From a checkpoint of a small mixture-of-experts model trained on Wikipedia.
Size: 11 layers, vocabulary 20351, 20.1M parameters.
Experts: 48 experts in each of 5 layers, 32 GeGLU neurons an expert, 8 picks a token, a sigmoid router, a shared expert of 64 neurons.
Training: a variant of Adam for the experts, 4352 steps.
Below are experts of layer 7 (counted from 0) of a mixture-of-experts language model. Rows are named router (the router's row for the expert), down (a neuron's output weights, with its number) and show model dimensions 0-223. Each number is 500 + 50 x the weight over its row's rms, rounded and kept within 0 to 999. Numbers have three digits each.
Before each expert's rows: "comes before" lists some tokens at least twice as common just after its tokens as in all text. This comes from a sample of Wikipedia text that the model never trained on. Tokens count by the router's weight.

# expert 37
comes before: " the", " a", " to", " his", " be", " been"
router:572531612467469464446508423525556547416575509572461615515513548537490474516533456477568456407539458495508579546515615529499569540561505452555424465551502483479540569534430489574471489585483527530471638547496547436600537575504467535486482587468546539441557495556524461556483547458508500491451439431499600477534489433504581526546557436439416444553497540487467449475539569521527454452550493519502446529534531626504498536407516511487650584509549471508490489534468604483611575524470506490543494545483437526527493423497523548534482512517504559538584501473504578535502501385482509523563568486463576453559548530458463581493520494430469495485504475442629551507464496482549538451504
down0:597476531429442410510560507552573591447486531503505543485456427509467543470485446480541453483483444498559526435606475483574524458572506529595435482552525572492565490485495452574508623501486495474442439447556467465583440427518486502419501488554560465449571570562476473459401520457565537485494525586526527565575527542483502528516499511503481430563462512430471518419501490395509507464620467479460540537497486500519487441589464575508479535517462444439488446587479550550495473449470452470525561461550540445501499539500561520474433452535434494568404514481505485509498546494469496447453568505413495521532492442477425549514379537514579624389489542559631593544447444522476484602463
down1:464481515549584504437485373452415484547449487497465501412510344497502562460544442455420543509514557525478519544460482481444486501429604460512433478585521561467524428498506436584538509505434458471461503518425501495496463500532527510578454478568510546436492450493485433485477474467497602475441460537501446563537476483478397374464457526452522539600586529550468519510560512619513538583493515445478486631446389580521529465560523445469505588448450511507498419539556460530463382392535494530501576489531451456545522493489529465427477477441527569456445576520508482421459560559478423500522491442464518445488540509579530453531566554529415550520560571447465476490518505501558571508499
down2:551462563480483446452503480485591441418472481539504448469495482535445519479531493463519491481501440489450527517625535431585471521518596454493540413522576434425507500489417533591541497534502564532493600503511427439527487380524504506563572542561529538461554400577556517447544476529616454466509436428481538563589409533489471452542459481434467473515559476512498485436514621449577399455480432497564511566452495469423505477433511532393516465518535480484371538556488602626524436514513525547591497430569493514507558441562529499506472564506510486502502451474527543535430491533491510469435528482464472506545473539478406543514472494462513537475548426521581417570592477424463508555547
down3:493481590465473530585600445556552528514547508527564545460402501495440548449509378536581498454519420491477504481469470494481484472523455530526478466456416562477393549563493433509481431463520478466514605511479544516491536439471518503533488550510513442585551481520501496493485481581495534558573440462479466493453593503554570515557503511454530510517396519519453484449602453478497494513561476486566385556460455462595469481750481439561541490562463505512529552545490471456529397472498469426466458521452496586573462599596492488486523466530487543602467434515506560519480462483508537616462471489540483598507407485509419590511529450554507504481498479411460442527529482508502549474505
down4:521514585516528427427468541457578491479546526444523473500508477491462526469497491505508491491496479513458538442516612566553532564484589425592557422454434512493475508534480505520483496455581595514478543486489495430536565540503617508464597457519495534483546557566526443474462494463463508425532519460468531553493476479456522503575526618586469495488560452497506511539477486596523470540574596560569463577404519561439457467715526477540571568473475499460521557371554478408549552423395501416515528589424537537428577470541525490532562533580551518557521498487493496535539505538548523584517484527554580507554496437526507512508490495510466510493531524564383556564479526449464511474412
down5:544520430432517512498521501580550514565450496479470544495461367550482437511529455473520632531533553481488551445467499580510561456530524565549481505529392480526594597503389547598521450465532534469539583487464538500434529579487407434480531445399395496501442450494510452414512441501383476530484472492446454497493569475504437580558506461579519486532484513553440554542407571559448510490430466453507504487494474549527524461607483463543553438494429504551473502581536478493455444508506518435526488456511522496531525457463473519431556481417489452468476573505537460504519463479511475399536439528516431398504528473514482543498413527601412463542472547362504431526440548408445485461590
down6:562428485460528444510450514590541484442589470535495620425555464529422507479521520527551492547496381519499495606506524565505465513490501485597458481437633510447585559549559408551462579522492508502483568476479514458529540516507555475437548552503516448489459570502532541513420482499498488556593516469591522389435484525410518452526460471467464574489508539521493545492514518532479458473526537464493510558459496502475522495691433493425552464574539487554512470532590556403466501497574417450511438488409519391526488440447511465475484597441562421530528559560520477463474462466441585443463498559498584416463527545514451584591527426492539461483476536517460572478536443501474509440471
down7:482569478437630523518393516426505406420388516523581448512476452606442518477501541589523462563510498539427417503504521478493518442496454449537492551429517393503444514506595592535499626536569488540552460422554487532524506504518535480501478495519517487532418531538479463521542481515505498507410508504470564567460471501523489547546438448475486536482515451539569502523416425472469479455490495500421485491495518511411474479321483477423376514444435529473577540481440483534462483587447476476481479503609531461489543506484509460453475447526523514535396558470485415453547486507449493523437517429474515477479440492440472460472497472432512488425581466595526418461479347514611540476493
down8:591461520559512513532436491532514522428439495471450432533479446470471431547520415509493469448543479495471419547506632398546482538469480477557422441484529536504548533546398466588495559492580501519495489429529491494488557372487464540542536491501454496537535474557415446477409479577556532453461548521498467490511447581508467578488573510567574476486574547441539587578469493552471504557491521434461510509431467542456499452550507463469531631626470438449511462493446471565569515497477462545507433587525523517495484536577493423549524505433509546539494577587494530497424606501561487474608551439545424555452543422579408538472449474519424502446563482547480518512558488483438539525380
down9:443586550493570453411512463581465504447431568431464496503539548533394452429482478622546551445503482555501521532533459458518450511425496458346484550474414421524569593534553476532403545588536490502467421487520504450517529537546512518516480515531518481542495578530457464518528588368451483473517548512436554507507503407393500426468468479503526476601503480468532487454584544516463481488529482537446506503542473570490494541301465441477502426522509564502417434514448572515473440526515463522468459528498480476490534427536538556502558431524489523569468523476477433494442491461388377406594550395452527489505514516501462538515458574576496503468462458495482539467497465493464522457530
down10:592479641560446457459524490498501518463398392496509531467492487552471430458486463473495519486547511600546492631522559479499522550505455475540485500547508546462459465525512460492599461498412439497526512420537522435499558392448504522525475526541524557451476530499406465503432522368438542491479436527445499524535427552427460513487485496532467439519486377531494450523473508465520543508541538404563491484471467494522422505657416480524497538446474461391423442425524541569393459426446402506452550375532474589463474577442533485562474509525393520438510533502443473541540542555482440508573485526497590453500605432416526484497498478486516477484506498488432464467497529476539451456512
down11:485569469526508516499492494433460572495478501492515494484497573579555453554549495556435456550519490478565530455529510504561479497533551527538512533415514416585366527512465617407533466503593510568387499460495530518560504516498563413444469520458466503543550467502506440494512529438473586608480492527425511503417494472557519344522521542418430393497461496546474536425543590504426451539472532524427477401462355444485558447530433557528541470501578528516485473496511509554455552497521578501505467483499542566537573512511434490504498474497465567550556517519485596482511467456505463416482513456506487451537606387427555458532528401431514459574476482415518497529479525548558402525581
down12:489479566539526494472561491462495524465475452511517558521492459543482527493647479449510532459537506602550580555431471642562435534524411540533538546539555491532437491415578499523611525480490528622569599521555513566535547419428522435513513547488563469409517513485503460417448427502538522453420506442491527465475479493473424473478450474577520464518493540426482542457429526596530531503517562466525559503491541542533484566599442498532414620500538517399526521438552581539463481485550434552527459487526444497494492478483492426513476499449477478569419463550432591439556474436499523572439535493523581535406454562530521382521489534494539476407497556473568587471475523506588515489541
down13:532510465555435385529385486430610517513409440472482467485447548530582476519465412470503497521519564508547584464537400590383490529459506461556567519511500515578475523486480444496485470486434558506576535494493451546494522512483440549437475559481512485492468519495574551554457564454504509421541467489456546459478640460490583363548557550449475500468401479529521445436522472468533542433477412456432409431472500578499581542588387516491623494499536524473545437503556451582465502419422498490396525502524520504510597601591478498454533435487440506499570433402554492460505528547514526466532493410477503529484474510526561534541446499464472497534444570511454538533509474463474487481498
down14:506542445477525546472495566508549417554540452500597401653426535544503589516514536420533509453621485506434536490387413537437480513471572482547548496547428565451415494439481437487535564443489508449527422544560430426532437433566505487507491526534415451479452427440529489455509480470539454494472529492599511460523550525403549466451503404439471593515473533529487492483571469492523520478536569427456385436491487471477403492540546582480535460570437506517527506447489483479470435526546562460492508500520445501478499428543508548560511454543494629516531496439533390507444405502540558524490438588599522424484445526557486533546534466545423409539533486560489487486571480531518480469492
down15:544502550459490442523522538410541482606466482536470468528487444507483487502474529483432540677468468441449537499574455524519563491470647581486499558541532559541523551489506542512450526469551504448509476556496429482476484463437469546409502447505525484446518423483549504485478476445480521592522461576576546488474605516431509447457581426443524553640498536553479424441474471487621470505434545474516493490556545499584452420511486468518425426475487424546507339493510446548456546429521459438440531539556444484543607471496428527530473503492551555539498483476397468438577457459513466475495488527519482503498442516513507544477489570454463543444415491602397482495479356489512524472500
down16:504514453444553482428526442405500444594514553496470376530537416437496554560462514456452457473472535521474440463482557494475551450513590534423455554541477574561491441500525588516501493515527482582477461560490386462524451563441413535481498406469469481528501466527545506450398552518319430498537499450569521565392496564530544544466562466413460542484507512485467517596495475559477511462492515517495516469519501541520446425631556522451465369505519506584514529509508493544418503530525491449579504473519490396539459535464449495521476508452515475421498523434447473445552536502508425575487439451549463471449493529538585447644515571503471445611414553516538522525539502443517503522506
down17:494486599517498435538422515433570495542496485491508488464464415493512503450587477625556399476517467455506570539450447484486471523442577465525517553481533534460441528435530434531548423488478463441534539414522400558449454453473513544622529535580384473547531502497467479510410563463508432514537520556484497430522501553522500528489529527520425521481453445547464444507475526573554508555421529469506550517525499554530515524725439515497480683486487481560483478502532556533507559521623468600530429493475547449489505499532484507449509479557507513467531469534502508447544472511425420459524523486521476490517473610577464503571570489485442409533516449482422490564508490512391545574448
down18:450579367437621548489503569425562474469462479517555455480503456476488538555437524452560501496474460493514523473505480531608423564550532550541592517510524395517505523511525548492574571375536480550460518459434559470369495516587543479467560511536490483569379550449443482574623539495497490481546513497557519459465516407534502545529430472495536516399492559471569502483513471507530485444481451534498495508502517572494531497456533542437504473523458463530417479458439563425453528583492537568511526487506520590524518508497465544537542509498489340507385486498513488452400435395565599458500494567500416475364448476499550505541484488606466534535546492468469471475485578504468550490487
down19:551462503439471474486543530523458482488449536512497538465555412574505469496501670485498525437484554476464494402534506561608529399440460493501517486500535468530520473552580461543428579519543510568414565456372472501431546447504496502501508592605503544480592344531599596452561471506441580471515465461484463508541487595553599510524479485547445478468410523469504507364496550557505425482474490515604476497510483525602485529608503581434494493529491466536492564517517427550561509555471508538584512465516475512536556505537452405469494405542489527501451528475512465529513479493478543526489559474494441458497480490519456547497453561408611555505521522520497574513479542477428602442508
down20:505466522501551491379490465587549525644494521552447572397487437516471558461541536461561569496556463550441539491493553501426502515424524509585447508410511454423541423549451575486489454478574540570486488543485500545398461608436508530476481449416411531477393430487485489535559507514425456553429506470489538432450467451480521468538416479472555473465517490462545462518526561525453479498547521561445558493537456580455528559500536387527523649560478527527479536520464533443472523548478467397521400457450508503469513505483451461580551365435561486569488452466484515489466496515441500450508557445511442490475551528514556580496538508437490498575587437447422408593506510535493520492551
down21:556458452483456455461512538521416449503495506439527558487581363476523490406501547616495504414502539506470473451427560524512543526426526500393526517445603473518406487543431532472442499502459501555539520516556527406435467453479565495494431478471521529545474528463556450548537585509487525538498487435479487488542541516473539494486436550469542521461451501426491508468366565461547437494485477455462454436523444489482450502303500588568485498460512500529487479468368523442489552574587441525492445530471450469440495512475521481513459430517482537561468387543441580532510507493578586585513523558541541492421492608484447593431514469435497406535520409434476497562475471484548449492556
down22:512444523484426565506570540413562581559556474423545568453399482552492472511497514461541447421446453469402425521466477490486497510544467650492511421437543472602575436451580576400553432517449478504464455551490496522581519492420510508521525571504496539477403599494536420527468470532483483558497532516442471446570473597569441599486544493493488557580481498529450497538543526551476573482501520518490586507548501531516474480711439513421535552489560516547533552511442539441474474591391494566506494466418519437464468472528486517575460448477484449444560551447431487589507514483505538539515452510519430493458459518500446446537452447495516529469553480469467538453537526536458457428521
down23:551527531528536498562508494475497467489484531541518453556475460597497551466515459477453378549550409476554510582469447422504537375450487475445471422525496568507463477488473436504546426486498524511535490549670494535457480403439532510461569479398531474473463431483428497450416557431577525571524508566539550593521452492479364491467571444497500514500571488517496490417474492618483539465538451448566515473482498426494453460542489603502556623504594472492378439433472559568507563506421521556492551571450534532451517495458492523529473441479503488532442504496516605491516490566502431537524488485546508520443474467481413465469470426535470599417558482397403479508496497545496486451486
down24:340550479533497604565441490521493498608505526440533494449521485542519479565440470463498531488469509478581552424559452417384522439471509483489509540532549602473559533476535512419427579479528449465516499533521509449517553509478502495526456441509576516618562464513529538560580465500477491579479612556554441514445500549501495464520489506503533504576550498531574466439474399414529489476566448496528483528487632444488446494396596576518514435543489661486504524556576512428514492532488563457402510527364473492523484479417473491452572483522502494470500465519489344476581492487476546525479548556473543505495441522541499575546561592533515504512473501499491558577507536561484508553481
down25:451504556634419518555523469469565572554553463555505514450404581469541496615490436471482465471547540492545484423463493592480430582502537508532489439399516498566440542513478492416654533501451375525469485529536499519630506471460507566447516418583546505523504490501540514482459501488474423507516506522539419480461394532533456477496510523525526540513468493429465536434521448537512562465433521524560464501497588505578477539597506430516522616536560501498451473501578418461505495546355531444487471499464512513458472544514509538465468466524467493462456520544607491553554573465454488634433473466499504504490461374470573490491514476581439488515539534525491480556604479517431513420472
down26:548443465384460419484551476502463458524424566578541471539503416431460457537531524571439473454450533470515467473429479571536574567546550430501562525502517494496481548469414606515473496586447571581475518492566483484468492483501577490477502494470476454554465448489571478413444417540483450471598584476484428469447550411437596490561500527406529513395515455536513521591462555427516482412473474483577507506474502496500553490461501505491505488524429538480515557515486547476331420543529667484522448493444482437445500453530520558515412498506428516531520434483468398491542448567422480511533485590616435490448407524536471541465486476500564552500530473472546505462525471423499539503473
down27:500516468511408560546468465417563528628451435425472469467517511438486475521589513435467439582531471467572476514523387450392477507435513478424487512451410490462520520419555496470473491493492545493532486507529482484493528477500488458519499432511398533497460505446425478466515476484371514473592535593517502463494599565536520436481598496576483531451559496418440486617481436401584454507392498495455500557572488431468529455564515606511446422462553477460440539445482538494469483498452424495502510576547610548532490433538521552528451437442452411499541559531471558489544460514527461540392466460540486434529501567536559493474486444483437540502494522588432529532532408553517573425478
down28:472546506606538436483596438523471486419423511515497484541503480495450516506497465490493438436453492507519544541589505435575461536435528538515448575506520672490521554425491448534531607560459544452405483513541526468544459390457457507472440486488416527361530422470424437472487439517492460590506497430571464505500583491495472464368546493423494484470529530521435398490553548594571429594430418554491510565553486408608463519608522481484606598504481566510443561506501496513489514520528543490505528492480482542510559424468444477444469451494595516546466636546483487518537534490519442480453507518467450449536393496476530437537472493505485477496541494495501539509522504464572514488509
down29:529434602511529495550512502499591530516500377556560526497395403419545514544478424486523577487572534503498444433513495532519504485457485511427510467515465508492442505495535565376420538466493563480488496477603530486547604510392520551489578444430469517563504534466517606552491508552435602510380538468550536510454434550496523447545542491461539539403514533478519489480525454469478496427479581560480545545530558484442476462352498443468361384569484502471572457473522534501538505514473464512470502459591552468517502419549566496481481489504427436559408439443410543476430520525461557443551530488479545524506473502414547480443517485519506516503484532448566547605544458469514545454417
down30:512477557494433541444466424454573475516602483444463580391472444467628546428561415525522417517461427549571511560525502523562437558474572498459469538484549550460584411526460479504528503527459460467461533440497486536537491508442555499416537513529471403481509568603504503487401475448452453608422504507464541540556469450456495538552502455545461417487569463443441542480438524582455523536475512417456482502550555505498507434569532486555509434485371399481527458488501611584513530476482506553545535543542546448484430474565542513384452502489470469517530518530420574515335431488488472448493470496460539510492439540476492557522441533436509537532561520572530455506562472563462543459451
down31:605448522488501492476517519541461535578508447473538479489473474430446530437514524551592484417470487430598572502526410545531627529527494529417483499532433502508439543474491548608563523571481408439436578486443450494382511491486487452487495489505429475407543545417386412564482580485528500535595497553482473458546418546480609513530475500546504555498512461530476512595590541539431465533515512561518505526468480521437532479609478470611430518529489484561439499564516489497499387486417440456453491535503481492519598424430565484505455454490558454556524451431587449486453506490508569457468498536518404535480565537462524535492472543583431413572569528473541491566505566481499521517449